Weights of a small mixture-of-experts language model, trained from scratch on English Wikipedia: 771M tokens.
Below are experts of layer 2 (counted from 0) of a mixture-of-experts language model. Rows are named router (the router's row for the expert), down (a neuron's output weights, with its number) and show model dimensions 192-255. Each number is 500 + 50 x the weight over its row's rms, rounded and kept within 0 to 999. Numbers have three digits each.
Before each expert's rows: "comes before" lists some tokens at least twice as common just after its tokens as in all text. This comes from a sample of Wikipedia text that the model never trained on. Tokens count by the router's weight.

# expert 45
comes before: " ", " —", " −", " +", " .", " %"
router:500416568579420479528422522416437475451522433467438486365558480526489563500633605507589478522558429571557499567521528492565447475408502448451454452522521483469515485497503509541426507456509519
down0:492479521461469500560528515463546514491474381555530514477540536598461474509471570560397476524547477483524430534535559498447512519487510580509452574481512533562516509523421526568501522456530460
down1:372513514446559463542543490502468475450554450488448586573439528541444525483479488555501518521555429491512471465495513542388503503560544579539474632488519464515489505509597558495506561455495446
down2:503537478448529518543507524454493458502504474526544597478488545576480552467469473553473505471482559452513405454556523591556471496517607580491487511510499500435516511530559592560513457479425421
down3:440474569606517514465497520553534478608506476446538605479443502464507499515430509531524501516548544410500498499486497541500519515475546490508546498483495472514565471539503550509488497508490623
down4:432451469497561559513574503429498507544474472526434640503594472494487592509399452586512524484482536499525431507450462598482485472501589559515491563495499543547529465495522526571528471484416546
down5:469455451507491454442454562443467554518377462482470565477496491534441487432450496570505536555575487514533473503432476486491458465429544591485427512511472493556473484476387570511466628512597457
down6:475520483479486527429504559455537485509475452474442584518524470597478566429502473540524529423469509464516469468403497563580488429507633461550476610501482511512506413541486519431520538502501433
down7:416486536531459496529486445486439336525498519488525516608480527504414480533459425469564486546491547480471465529371462551501533566511561480529585525568518478524551485492476521539528627491400455
down8:513400542572493528449580517404464423529513481547468636515486464521438487517476456549521506535507536409479461519417531577554523553470551487555523521499531497546521427481496551544503585506401653
down9:494468560401396509493628464465518475441523436400510548506482564495474548486522527515545485460521565492417467555533510462469509523497461572500508496472490464567490495500426548566564533404458425
down10:447462566600510478438490504474614440602546499478517601443449502486448513518342577615477501548532540450519504527486493582609501523553501501510547474510500500471504483486542535452501546519447540
down11:523434506441564436579444529459492458456488465519520576502497527580471513493530505559471535493521510407523472432653519482571489477483571591495521503449490508530482505498604589553491483448477473
down12:526406515478568544504500496424485492536491440493464553413524541489515446549531567547476470511515475506490377505499516460440508491563508490503546431362458487515583423479425460636556523537449559
down13:516451499477564449551427514535511467445504441405510507471514480557527535462520572595480511510501587495492483473541526516443525516508583553485545559486545416497471437522524489584507434499399423
down14:445547483533537479543526504433489442470398548475498540505502445573432531504446445491513506498532556502460476507426456526568464479439458560503404480526488461451494509496589570537494598453464455
down15:477387472494548448448529508491542491510491447501526535470488468504475568479506579552486561509506502424486484471548440471642487467433488562556537487497472463438417487591579569546503471470512537
down16:410413484513531502433492479549515447510506445424481533551516428570572506483476470519472445450437502522478537536459549486394527527439544608549544469451513443525513502564478492498546476524517476
down17:511441538391383486560511513488478500585439386536509549460510565542430489462444536615474482475566541502503414526485546472426496537457585609493524538575499489639524513540395531489499539429486473
down18:398463517525590494420475464461486516497542469476477578545503574541513514489450494514510503489497549482523558435532534493453530511409550518484532482391487468575541426535486552556487473468528539
down19:561460507498375545565483502380491476492509560585552495538473597472485517527466531456527505506594491545495509517463462567593495520516520516479503519491481535536513599498528517525482587523483552
down20:527430475466488462577506458524538450470478452459512521488473460536582511463556549561427432528458570582498498549508539485408522463500595522485573551471522446443454515496545513505516411516488411
down21:495437435437484481527594477460520453474513464528466539416446465539571446472507518488512507504460529396547486513518537564569525493452510464563457465502508473575527437496488546512520421377428554
down22:420466416424437520501502454454523433502516443447518653499489534533493473486474503578507483513543471520494531529571435505428511515523600487535502510547491453569550475460505450561565498554466512
down23:565497521522553516524486502451512353515499520530518582547526456530482506538451467463518486486552506512464544506403449550585503535493580550586492517497510499451537493471562570491520561494480551

# expert 16
comes before: " |", "8", ",", "7", "–", "6"
router:443457517545426473489424539493492434472548450418489511464536468504426563448528555557529544564582478567530575496517542502599476516429534503443406489566520487438554440539542515519489456533544534
down0:451531433554545475462494452540521447493473502429460479389537524462410523511482648398501505411547533609528601562404463457551475474552448512455520537560482533525570524534434499509515422403578541
down1:503511543570512494512410425601502505409528487469500495522464561428543506431569564600489537542440531424544569443410420480481509470599549386511540608647572487501463470525484466539491392502549554
down2:492371477528571539469509459509545509446516523461510543460604625495496524476563539598546489539526520513510528498388505540573503494483430482537528417619496508460525494508480469527493453478613541
down3:544501497601503515493447470480499426516608490487547455501559493419533525483550562453566508437544537381495490495439608530546504540522494606479498536514462535518491464471520524423490535524435591
down4:453422503602604442581419410588468510451471524444510485463573513497468597519480571493518475586541533489471463485442511532577562422447422441447443469512489454520573499503524485438509510468566545
down5:541489485562428517455487453537488434369451567444503447425540473479450548490493486472497500503430476572510602549505525498454515508598548513513465494615534532481607510575554491495512464475548572
down6:406433474574565399529602433530596527510560491450526527512544495444544508463458594486511539502445492435489487410445459454617512457525463578478454509480566447490486520520486445571517442445469587
down7:500519500503484580528503495522532500427464420489518577513549509440534527523569512487483525439507500512549440558435512535550498526519440595441417470566436527473576470546454531532493462425472535
down8:478495552617471565500418353526533475510513502466461397502487429499441566525475511442520491546585564595478506467501432505593545450529459483515505505528504551451566455481538474504531477486485514
down9:398452446477548508550486498538509522461499567527476441452438562511444537482538535431542514445511454456514329528454423542502497544499430485568511445487484457520516497475522550419494501552388541
down10:559427503581565550442464452445444451528505479460519552496590511428592498517509489500552486557556531562435529445457496511597521506564415481551465452541496528463546358551485510507459529443511572
down11:492557477525525459535548429514594509529495684417528500477459487422516479466371534455461607385579464527503535439446507422459468505447548488484548514499508516474477478533505463526526447433532482
down12:480526510572546432489607541528550535449542514454527399457503530389503544478401518495521575423494429557451530535606507483539510416459509593475518458493460496467488525574528455521502439436447510
down13:458492442441479465585550443500583471492505569434547536475526534514501499456475575480488502538551486635511612502446576411363496525528540540514502520563475554471579485571553531581492449476518581
down14:529541477529621534513453453469547544431456533476479526519582488431484522514480549467489476527487521599517513513513480475448482527458396417516552477570551491546433474515545540583513469490551564
down15:586599557461567500451519454494471514520484534414461578507461565515542550510554530444540477439469586481490541411413407502478512510581404456547514421525520587540427547452436518557553539447517464
down16:446431490529527461441564475527560516453467508471563498409557501452450504466502535552504543425524485529492552432488516486493524509463519538504546421549480506472513483530431465650566421466510538
down17:570569478591494531457462453486461493558429512550473495494571480549528525414505508536514510515574511569447504571462606370610516459483450549476478422529493544441563433482486500438497563591490525
down18:463477513501527577480506477489553487480456476415448430412620492510586456528506543410485478440505542483532546545355454494540522546559453468546480495545508540524456393494390499573504428438453538
down19:499522514541477515499465504467564532496574464496543479452513481433503518510515562413518443442522476432489465489433603498527472518487464527514456479476489527500531460485520496479525529524522570
down20:501503513489550572472447503486405557534484571455460451486590520528456538483493535473508497428558511479589542461476465505526471455506452466478557461598513551545556508580442542367451478438515539
down21:528372446555567521619603417542516504434469567429503460574543537494463516507508574539557498451507636332480483489505493477472503452562514529497469487493490480504526491525515533427552431489460551
down22:542461466532436574453520472477605543426519584467567519475623444542514557450495500459603534398447449454543542496533528499440480523367528461480523404556481408514406461530518508482510543411640544
down23:548499483498594545492570517504575520451523466424509545485578540403534543454513501449557523505475535519579513543491517490442487438525467424440474578519475537554429495519435442446504456401518588

# expert 10
comes before: " |", "–", "8", "7", "6", "9"
router:445444516528443447492442519475482451470543425474498529455510472419419548404524584552541494564549468496510542527555502582565390508440566457475502517522511469449548469586543461566489449538572504
down0:419554545447417594564550519464404489436496440490409563488570460461498497465451428505437458558467461409471447556495471494431518523573601465378483424525444544545515484510487446513496569469433497
down1:531548562460435572528575550510434442420482575510496474493555521542508549521540446535480490516507504567476524560505559461493504494503433535465561384507431405504481438531488411480445552576454460
down2:448529561429414550495557426498438429443485534517500506486610464507495534511407433517464506557429546399470483560513489618479493451558576527434426479585430465541494490488391480471458551516454515
down3:498544560418430545534503555574391460448456585565495433524560504488501548531429483572476530475557517599494509497519543431488496470480432499497568417461485411458474477482516412438459494491466520
down4:531534569551432536433488487443516470502506428528538485455497511415567483510505398572370520514454608444475390460514537488457469596465478565470537508500520525536477531525499413543473496534436465
down5:404523513458462466454601498503498547473533501567433539477556473464438485495566491526528474534556531448433478503527469534522558480448670473438439363518482479489535560508483538553511551454458512
down6:440523539497469579555568487558443357527561476519531548506599497517480494443382389533560494540501553451438426531461471513482493497459604502498561399582451513536446542530443429516475567490370432
down7:420565524489410534558490461459483449436527558501540527487603460561446503520506481542509505539498507531464564595523568507475512476473556551457465355575481525472534529470447473541514573431494544
down8:437480561581455506519473434478494424462479442454519565469545482449491503532677536568481459541536439539470457564480592577458571459520592495435446554570489508435503532520514474576537476509505478
down9:455559520426459601575485476493407490463451473506471466483594530521427463505445489526477458551469482519446483572504477469494533544490592417459540447466518433506482502544451471519511578500489602
down10:441546505446389522489547515514411392462449423498538554411540469501500507519483490517448475558480495526498475570462528597502489486478596470443527459546515468533497516499470499497536583508481535
down11:432530586468394594567443563463453462495461388523539531486563513481535449501545487519409450555474499504444453585476566567504465519538549513412530527493470530492478461515512455556497539476455476
down12:532507620489456556539495562485399398415447572561518424564595520559493503542551497401484535437477534582467507608443550496452485473533445535424657381496418514531470429546561509434483556544461547
down13:476497549519465508417508518415428423455511446470468465456582513536485600468577559464484518428457567614499467561442534444564501447638434461480487446509483500552511354560463536540518521439542512
down14:448627516563463470568520482505550379450536477414527486514640487515444480522540476550472498534497428509459511573444560534495501417527598577410433466613537537491572480431567480607509528455477527
down15:528585485452526537578443516480376548561459497499463460458521501577590540537520562475426499551513595578456492509457584457545497456527442458473466426476477595570493445482524460507529498394574560
down16:459579550543516553623484487494403409430475430503461548539546510480540544543466559528577477502500494568474466556447554499512514415561540502440455443552505490561411458504453484512525531476462495
down17:489625485543450552588480581415452404512504429472516620415526500532544522503467438486502483557525430481481552522469542501529496488515514513451500422569574481456554463487465472516488541495503531
down18:424466526489519577503426565454407474472548399502415442379545469495480405521507527448504468508476496497448468591458553491541585545534554465469473371506475533531585446529507539545512474467398516
down19:534437546474507575533446489478425417495562400538480484385557490509520427505472516534513554530486585451450436541535558568492504517496503499537577414469478459571487549505419418486416457490401500
down20:404525552444451581450542506432466430420530384588558563467548396443511467476522521577572501516508508508492440583462517529530511519511558438460476427565454502610498561536475436488487556498428550
down21:457531584535411582515422526442496423428555475502490489491515498411496473521472510573435499526497615461480505589404555604538504560489555518479485448461539576500489545579509419458522470574445457
down22:473520577600365500527543478515480439456536520535419529490561519485526551476509413525594402507491620490428481523484570582586562473619531544446475454546495451519557556469518530563541529478482510
down23:533522563442493559510490487593461431429481566546473538576562533494487529516435512562492458487418498485504459537462610473532517535597450490487530403507442423488480512451440445514486437443476564

# expert 101
comes before: " the", " a", " his", " an", " their", " her"
router:419468544570470454476487533443465427338572475488493519467519485500482552450535553531540526538536461480500569514455564502511450505455517554468405449573516463461533485488527576595477422466532548
down0:606507459539469548577454509522565466577531520385526560427536468494476500551398420539560482527535499467500564568418430520507524512460493462517496474501600531464523469479569478498506532503496473
down1:558372456470472524505585463459425552591501459403506514384474436472472510478531471522459594489511467467480531458536510447488491506462530527528481558517464461614439425586501566543484546485551448
down2:454526485429449519542475465499402464610490515466522512499432492515606507544438525444506492508404447514444471603502437485478492486463511519476489480459525474512441464484487526531518534402528469
down3:484466452407473558519503560483514496533547492457506489464567478544489535486529483497489507515470570575493414591499469443469513488492473592491380467499476495541430468574452491578492503489494487
down4:538448495552484544573411542551604446552560575510584529570497410453511533521399565495488496502583626532532566500477402509539494466570637474515543467502547517373527537516599528482522488562612392
down5:544481453416541540502464551449505500440479562534478481488531520473459511530403484478469525566457427495546472510683539441492490526525548567501445494529532554466499511500428469544508496600486569
down6:506509500552510559520598456507581517579555496474474524403561513449449497450558473588496590533531551461508515492522531540571485484533558437439573573522522484480495466527577506415493470605559541
down7:547384503433593479478319502525567436553523527546533515502525425506472510524444496574554498548532523498517576476563534544571480493535596518488582472486524483418536506452560463432531548521457526
down8:505566511447604506560489565508529545516532505517477424529445494482511469474388476395468443465428524497477474470531539469502512501492504544501364469507497558492527504488458581576494600499518481
down9:459540468602450412551574444517497475547462585508461477463582537542516531528510549441458582523466451451524547572547439475508495477534543443514513530484479552474573464471590468551508492484550564
down10:518436482473503633634522462469564431570534590644532469506507520481527504529443574440606525570539557529495555543470427477540510557478435458520594460473535540536432552498431478492515553410476433
down11:503545533556591533487528448515507551497510542521545455457507537433443494510587586535470550551524463496545467452598567563580504500558522394402590513534508407531583511506564508503471505591559553
down12:548452472461506387472467472432435509486482470530496479483513358537436486481528416469547497567490542453483570570579414514527519545500539511533436338587472494551543468555461555452489534471445450
down13:469452523469424572562412516455410400534478465394477478385615459533501507495523610540526482527479550627505533540465447466447469489533430429487511480553521522515551531532468516440516569517515453
down14:507398491493514488429535534435382435617480509471516527442466443588446568505546525513504552514509570567504599492497471574525476502494510473542587497505538513561566478480432536498477494421545557
down15:611468573503588483495564552523542539509458448495470503439550400502498542539565483475543528493478509564489489497551524537566474474412439464461416473455538551516477466578576497468531536451450531
down16:607388501459456559558544511432498468596494448466518532431612484572533540536421545460497539594533449518535581572527514503582497496384519450467432517498486450448460371468476524548488522474513476
down17:561358545522535507474495490474556530533474509484463460468512481461439549536524483474513509524453517552516558504605476594570494464503479396491545532450517438519526471484497524502525487525418497
down18:541381559546349540501522506508538476493425520511574484442514463432464511488545521488495578609529590511547575567510512529524490480492544427548500477525485480474565554604582490545514540481511436
down19:344503528510521475547486433526459541464419480547507435524496496508541528484454537417473478441509541610511509540545496382549496490429554507542510447557505547542439484550489498571501532483554510
down20:648422582534442561581494538538553479565507453491566453627516524537422523533430511428514498513530549538519547492409455531481503494512575433519521586433512507500423436451597497450511527433510402
down21:495594518550560531493499491460581528467487637599402581470480515491499518536599549550474578572512555511516469463428499576511497506539535515540492410522566549501448485567543512492490408481624525
down22:596504514595494535588459510456488464470432527492507481473485474513450587563381522477494477452501458606488531468417433556540470475471574484505510482531526566458452465514570460410496425417503404
down23:496373558542565537558473576515532483570526402400511476518550485535465511518539460574524508500480530569529616537439490523613499461527458471458645543487467470526532410539599577511477551498436514

# expert 32
comes before: "1", "2", "3", "4", "5", "6"
router:507470515543477476445482509405462440467536446437412553460594486530451565483568592527588533505571475524546546555485497574547348451435554487463440471542521491426526480494525498556451413479516553
down0:522441510614576498517389515526547554511470564501540508406470573507516560482557516652514477530565504496528510464567480459495519490539529579482463510483522531473559415539512517504485460519501480
down1:501551445476423472440596465493531539465569494482585566481419533547497443535577529549469431589515538463568525529494566527507457486535489491581417421555525523377561510475553519536483520497541527
down2:502550518467501460526444479559515428512525512535489438474439518558571494465457477421471545493422561399500532492519507466463519451534556623566510417480460524629477473497502480506448521543506522
down3:540625440449496391534432559471474553506453550504456466400428491504515450476517539498478441478483508516516595560572471506598509524520504526499414516469460484566470390537559427571492555476433494
down4:504505436565438506437586493536607575488509476509542534441509521566455544495513496552477528556550476439552464503610541559457503481468500566533450384511515547494535502585517527567429477546519507
down5:519495485556419593530481491468464542465507474456588596505493456582418569504518472527467483533578494594507538500439524548497482470503506531538467384531483581470555552496469493573473467528460528
down6:491489538430616504459441506543434483506572466404476482485460514465572585449453410612423538484563546489512581466591492505473447549474463431464555518588559445519594397454465516540480525489491461
down7:532393537568453504527518527572567549522475499514610400632501525542498468478559484526434466528404461531523520488531485466536504535513478559489425518404515503539508521492487534604501507492502422
down8:425428526515478512562545531479529398501547517459636559617596450476474503524508501599431452598572527432499595508479520602479509476511560434501521504475488494437522499502567491513488503544422484
down9:585543563508507486535427520491519532514460451557578559438421506491513495493484573525527508513566538550477439439464474474578481469512561495485527453430450546460533396527580464557463497535487531
down10:458530460543518498560438482424489493488550406451559633512522524533473571485492583536566478553541485482489514545507529512462505471474522499463444399490487581530658455538577512515512503537495511
down11:496412441547414392559490508566513513466466502401537537469370565507518505404470547572481484462494400570609481558571475562428520476561515513477611453539464561547549528565490454582523472583510457
down12:453642538495462464499518466532459456488481479617497395548447521487491447472517470486469546487486532558543469449472501527512500502515506498499388484466508519506574435459528584507538460448500532
down13:530498501525458500509514483493435522410485487522574611428474509513513522504490573548462511524569500547466608544516545509500481469523601503529546456589541522416615508561441458518507470505459572
down14:496553441524506434489425521590534484476537502501507542475508533448583595463464483456501472481524479450505577588484481536513484483524604421511494479497578554480507465481546483536510498513448528
down15:537490435505508521510459484550579505530539523486471496498383515576431459486469569504584475483538468449559524584482504540530568586510526503493460512558494540535540592541487543616504553605494501
down16:511463466489489522465515483480520474426565470578549539549457443522527535502570527490562522520596512487452477564533514549524522471498518587507450368449538600477629534469465586552508490494499601
down17:488556510478496580543468523551525421477527532566537545458395503433521527524527498454501438471547463426487449509481424598495474510515467516474410460439473488500463493534565510508442490458418556
down18:498487458425538464485507505552497448554563437527530584467551594472554530494504468500519482514515469570524544542531552502483523434571598589524487477531517547467552462557556479495451492502442534
down19:608502546557422512480532507456572527470502490480575577465513564600456500452475574380494440513559499554492424609485554376533521525450595505505474425574498432585570508543486507553515459436536532
down20:518542439506530482525405488494557491496518497475540468513438528496531515489533390511448507557450613454460479431554455578465475461517547514442460447566515546530559469483564531544512418540560602
down21:515420527613588471472457510552487468469477511487534540401493620509525596493539540680474501493565437512491513529538498480510493489468481567488520478543498416517633472531512506537503437458515456
down22:488537492527446572483535441496429599456517506455610560513428489497437593542443477514454481477519532507502533519398524530516478491491614526525495376549524553547545515526505520571487533530493466
down23:424515503474426457533426509522462515540493488515505588387474587498558500491569410654505535535585483537525560471594552432513531502493532498527485493500502447527553525555490481585507498535492573

# expert 46
comes before: " the", " ", " a", " his", " least", " an"
router:553446525548416451407502542500459413358531472483463513451528443458515586444603518524543516521532410502503530458612577486539457503460505520485432479523433454439518472517521538511432387537545526
down0:450467471486511485486533494464485471544505537386438636481616445478577550536534623493519498556552489535451525579425525506481478524477458387516450474443558453487485571472449533510524481494541558
down1:530478478484489546424599514469572532433513498377493510536486529469449535538568549517450518503566524551491493581439521523394496532489515526511486546526511471616519527592507509517473500497475460
down2:498450546511382508505456486480432463560479457423478496492514414557417414517511518475537512466614490440504529546485499505485488521540504511464550522546498458500481555475533597573498460466473569
down3:587522568559520455518533479498532424417502533519542437525352523464448541486512484496542509505535630522488507561440441509473464470562541478490512506586508534550454613569491484458491573445504423
down4:463486446480552430516465526571377531452559348500462491510520481509469446456509559432460498504484512557481428519455445401471551507447422508525417567510568553528515548492456465539477488401509547
down5:431457514429535538495549541467480468529552503480540436431463450473504515539559578509512549538493504492480496462456465552500523526539500524542522553535521474524454537419540624615517432476558610
down6:465472490423488568452505566353494444544563429494441570542528540579385484503387578535521521520510454527571503493447468582543527518456429489441550514503548464523565530419542464537491447555431551
down7:674477523532528506571545553489502512433551467438476444511411470573515524527563565489544445440564559485413383509398449479448488477485481539456445525488536503480528578495544517575536495424485546
down8:460519493582430483459446513460415417543326541506528459492532430421479480473576462531476470538495397470469567520513509351437511477480460545479471579549525511526557524514526588516472520500565581
down9:405485560471522440493596507489529425533520489408553444519430432504460437496571523501484524572533565516497479527333460470534528480437593454508441603456511519440480578444515512492495467377491480
down10:535520539487471541595398473532509490557479473474531527508504452479544524507407624505572556452589550572471528424540507466519486499527600429475554502461530500498470568527430445551495561497524477
down11:412497516613551629454566590454510531449574487552519548512472560468526500486474511485466531481544489547531529512476540460452500463620474413577518513525519521480498536489432529544475516397472480
down12:427532431552492453517455505493447482536479444484490496501475502471506489520507499449469473507495578508432463544459553406481496552543467566543407452465565560481467470540507442490502535344508630
down13:509550460456535498529472538473444558494545466486489515537505422498506475497439467408490481497514630567415513533476411412528498494398582483551493404536579530488566471486473546545472535407537529
down14:585418518459535484544449564494415537562597456563539510487552562465451543505540446580519543520565606560511478524516454489454428506529529491508436425495500507557507461519564597534489593407462541
down15:519503503474472485478546603476620472584563459423545532433547546530498523553507540487486512559546472534481523570477571501442525491440560484505411514549524514522515545581503491518477541577534545
down16:512503472481525576540454519376490567529441592501546574570448536536446488527459495461464525475473628593503504488533429494537489472521517541438511553522534536513559534455521516479510480498494543
down17:481485573578498547629420499436493437501452403529473467396508481485473471481522607476566511484519461542471438517410460544563502520556456470478441470383495464597429524480494511590509496466457498
down18:436513473513533443581472523566513424525515473487431617396543502478500514478463582504417498587560484471485529595434545375501497587526446480509440524511529538468507570505482505501464503537535524
down19:538489512553495505548475493519475385513476509515554531471406482428541478483547448526527497452528537505512516495490448426609526476532561597524467553555482461584453500493532543374485488458494417
down20:630430516444472476538454509540429437615335435541514437556451534573485514493556524560546474454541567557464395571503479428503504460540507524504521486502491424576559477512556476428501520461462487
down21:563561472423574524480601514532426486470582520430492500532587553561486472468536539515503496550487539478478406437484602400481559558558504450480461595463537507603365508470406485511476508485416547
down22:476425563566539427460456494523592533575513494477532509424451514405523515494513580602488551620491575564503560473428481485539500552575478469435494513519518447346559581516502569510519419511566516
down23:554494502496479579561492538518388501411452623502542494615473478456486528498504457462548569547547539525469546476463450402492485487511489563574439371510476502531561558421519493399500526429609490

# expert 1
comes before: "1", "2", "3", "4", "5", " |\n"
router:444427496512436452445468518443454473438576441467452549488545469531469543449540566547520538546556438562549560507504561492555448459446517462427425432563509462435573457536529518564460455526611524
down0:484514545479440536593499443490400493513488404512519427549491427530481477505476513517508443477462492552531415527427546536462504513425623458522420591527475489505477556416427536526471544552478509
down1:493506532522494502551488503515526496535422572494484520533431506499500523484538448443549546482523497484497525496539492589592485514475311581503531502444502484563494456454529475393507548462484443
down2:519545491521550496457465451515537505509359580463465478495483508506457461501425563492558521399433506523435538501456413613448519544586443496531554540501513480577389477412547491452519450410450497
down3:505528504444485530466472470542497537600407556568527452484523426513468393535561511467536422495476575606453519433521544546448516531465431486517531504505550426558509508504596488538504492497563487
down4:659539499613477438483436514431445509480460502460588558503567420539563473495451431495486505463524457475438538551594519403455506509446456465502535513525561515481520502460536483441500425506512497
down5:382480430546461578450538423528505550515417542378498520510360438459546507478558474548543556511504464546506472573450512578520472500556537458516556427582505539526515497425514495557503545473531478
down6:551611511509531503467467545462437505538555607409442409628528526473501547519483554405645532369477532584509520495521471546491484426507437489421524554493532486566439407468459480486538402393520475
down7:526511520469525510471414456540452534538455556522489414514513407535579501528545522565506377442451538560446605522430497604483523496459497468520487517474569521474391484373496450414532545520409463
down8:588491551459511525448533473553503458647548480401475485434543465563452538494514548454474451509498518483463528561470602459503481483474675487528468520456516482448513562512510505605501426503475431
down9:399496535515560506508503518458523531534467562462360499484611489559453574496532422527554565537456494516511477399554497504466498471522479521498512488502569531541515537532474523459513407466547426
down10:466510403533529441558446444508477480446473499403424514474455593528558484535438490434503423431550427522455566526502428479503516544464451493572467465509517532526601460464469421509568472373504445
down11:460514507511426540436560485546436542543354564379392519460488478470494557482508460584500507518481439558486497510580488458431525511466583446500544515543558538350555529501559469481490383409555444
down12:483509518536411514566475422540402521575426520441459553509522519556516493555423538492535476477455447580506518558546461501500512509458548511618490459517499519632510463392491457522505606411422506
down13:448466449536468501457494514495424540524440542472440502478574505578484466553488557460509499545492506535507539487523517563545457476461384566518417432559515451461513543401494568527526554369534443
down14:533443505551486430460485493510552530560492574482523493516434544535460444495588517515551465497497378588477526539456437489355494476467514556521492535469473433558399518494407579478498415412571520
down15:496578542516587466571414463506395491525386578485482453399431576432491512531418491490534501457457546473484476485564474463454493483488502422541515545477503521580492386381550439552522426464441551
down16:463473532476477444484536453392525465504469542463465534461445470514486542471540438546510560482600508624536621493555513520540468467485451512515536463531545486529453525471528523477519454447436510
down17:498488428520644517480452496499398484412332504434455519416564486471582465519516493486513502423493520544501578454477416570509495477450486526514501461558537536436541438465555508463488400398482453
down18:546521579569530515451488425526523546589436524411539451492587533546509486521479544516528513502458499655533586589557519514444503467403392562499492476419544485575512554473551527586497445375500518
down19:484522546534466551485541480512548470474511512389518478515461549528547451521474478451470464551569468545474686580495498506501493469541498525503518564466510482635530412430454517439535510391476512
down20:604511499492482549487508481567526563510422521471531430509478464429511489496535642423494435543487555596445550449546528445528488516374451557496418549505590590551464550569520542570504516442444435
down21:499470494510473495538446452522439479493399519537504469415470561471542493488460444490543519441485536522485520502656537535581516561440410588522476594480525501443471506499549456544513476502532526
down22:511492601554441489425467472516531546526357530441439505455337511537500464521472469427503484557514516505427526550482463467528478483502489551529448564537505441493477480542538533566473389443508558
down23:452538422541530464344432479568405523557447537482474525460518474448546505520490522582566477588493566632473490573484552501507500494425520448492545459514509529548426470524584524488531484412556482

# expert 124
comes before: " ", " —", " +", " −", " .", " Republican"
router:467441538544466434482456493465468457406530449467460543462536471495478552411537558520563519573579457557563608471458546517539430479473452485424413487558475457437544475512518537531461461470522507
down0:405486425504550484499475588500443450477438518431559570440442557398560479519453501441523505471482517497510491523504477560613539532532565556542524488520526538536529402517457398573474500469495548
down1:517437495484546518520443469488518542434452500591483493480478575425537518563628509620491481478505534509453562516464627462470515512521486535488431511528534470529494510509507510427549384448515525
down2:514420475410463432463445485522502452450538549448536419521551502500536540534456579483494539468465514491465547462556525414512478452543478580441528444506519540473511453486500464520513376510541564
down3:372463460512614453518479480463513521499444573488480451471433487474474512502524517473482524537459554560461516523493566471510511502491404457552481468522543549588553484423556463495541451444508541
down4:526426435574499535462397426517549578470561482581523453484464487496530504465495563445496480501459386468478488492438574497524503528525394533542397542514495488465621569523439418474521477429520512
down5:420467450598411483550509477464446507686485597468533426489485548483523512487543483540468529462445476518475519476471521474549516463453532525533552517537549418605555487497519486482525557440577503
down6:588525501571551508398442520462545510424458492487498545491427462509516487495506572487523489447430515522500500541411492525523499518532502560514434489463494483450552512526535470467486496511527586
down7:572450495482541517527440498532441507427400458409543525481489435478583485490570503553490528537413519509508548548428583409548516460528488527494445555612492537544558392494503514594473481428581617
down8:405487479428484517563554470452425468500461582520493549518470499495547480564508476539464496494503495458453557563456553449506566530439506592540462434544511429468483513462504510426520551441505525
down9:404486491549552515404547504504490495512416492462544498543567530435482478465448430456493536465490486481525516559479502584615503435479561563444515473553471502437576486536489468461481534451511524
down10:395463477450525463413599521632499574427450463508604539480520559473533508507478515588525462499531521489418524517438471527566522475510498488556440572516513574575403484510514504460542529515475557
down11:444470469523539534572506519494498527510484439510507432431488523461629534560503610449507453426405489549513497539455542548556519502510552517571511506574539459436502465600517464565510549507560524
down12:417498418549538461466453515564556448501471551380604625476488544472516495468425539427472537486458504485499512588497468518575501526519446483524503620447523511536571410559461391476456510464536584
down13:559349485370579556530424542506403610566376476508446489448488531420503502511430527517552484462555488617550496508480579456595475452442511430526434472494456443531515531414444497528511489467497513
down14:480467481536620460511489468541543573518549491553471395448416569495560405527506655493505463363401549550486499493469439486603504508547411483506516522543536449497470479463488477400525430368544564
down15:427478501571519493452402496492516481533475453469488462457538512504485441510507479513501501515442566499481495462409564542658488479471501517482492506454511560518397471522389518495489552479528568
down16:412452518533492504492512485454535478518462577562464468459552472461568431560547485480533475412589485451517416574408594540480538505478560507578483543605552547546518585466463423483514470415478413
down17:511394443460602503416492537513508582491340539395568546512563523420546525449474524539559528458506502484547558444568582474424480474448556543511563467557512492499532475479430567474473481463661505
down18:477463548548421387375520536567568471465553457496609529457466531472499454417535506450552518537507484570524479471485484494585484503586501502488490526520461492516542500505429512556513489354483504
down19:464528522513500430471619499440569465536541526382550491431494494534531469464524514542531518478429451539538469508481548513517491480520605492503484553578478466495513493575431417586507479503489562
down20:610505418468523467510366413555507510557509527544549598532559461507570517455462451584520472536464424508557533489415510439428491508496504616527546504482479549592519539574413511555486428588556421
down21:432551500513441420451454437564604556505544503587630507554446493475457552486513528525465545458510440500544553458478465432558491540442499534554481566572500478527474534504392513597522570419582478
down22:440418448426486500467483461425536413553455524587440507477511466584572454505526481505562518469508466457501521538467496479513519513445457611508543477447479485574540480521452500549521558395427499
down23:492450544535423535507494437450442505579397530490511471578495383453563447462502481465503510477507591475507466543476545517616505510510569594486482472506498459513667475521493463502520602403458522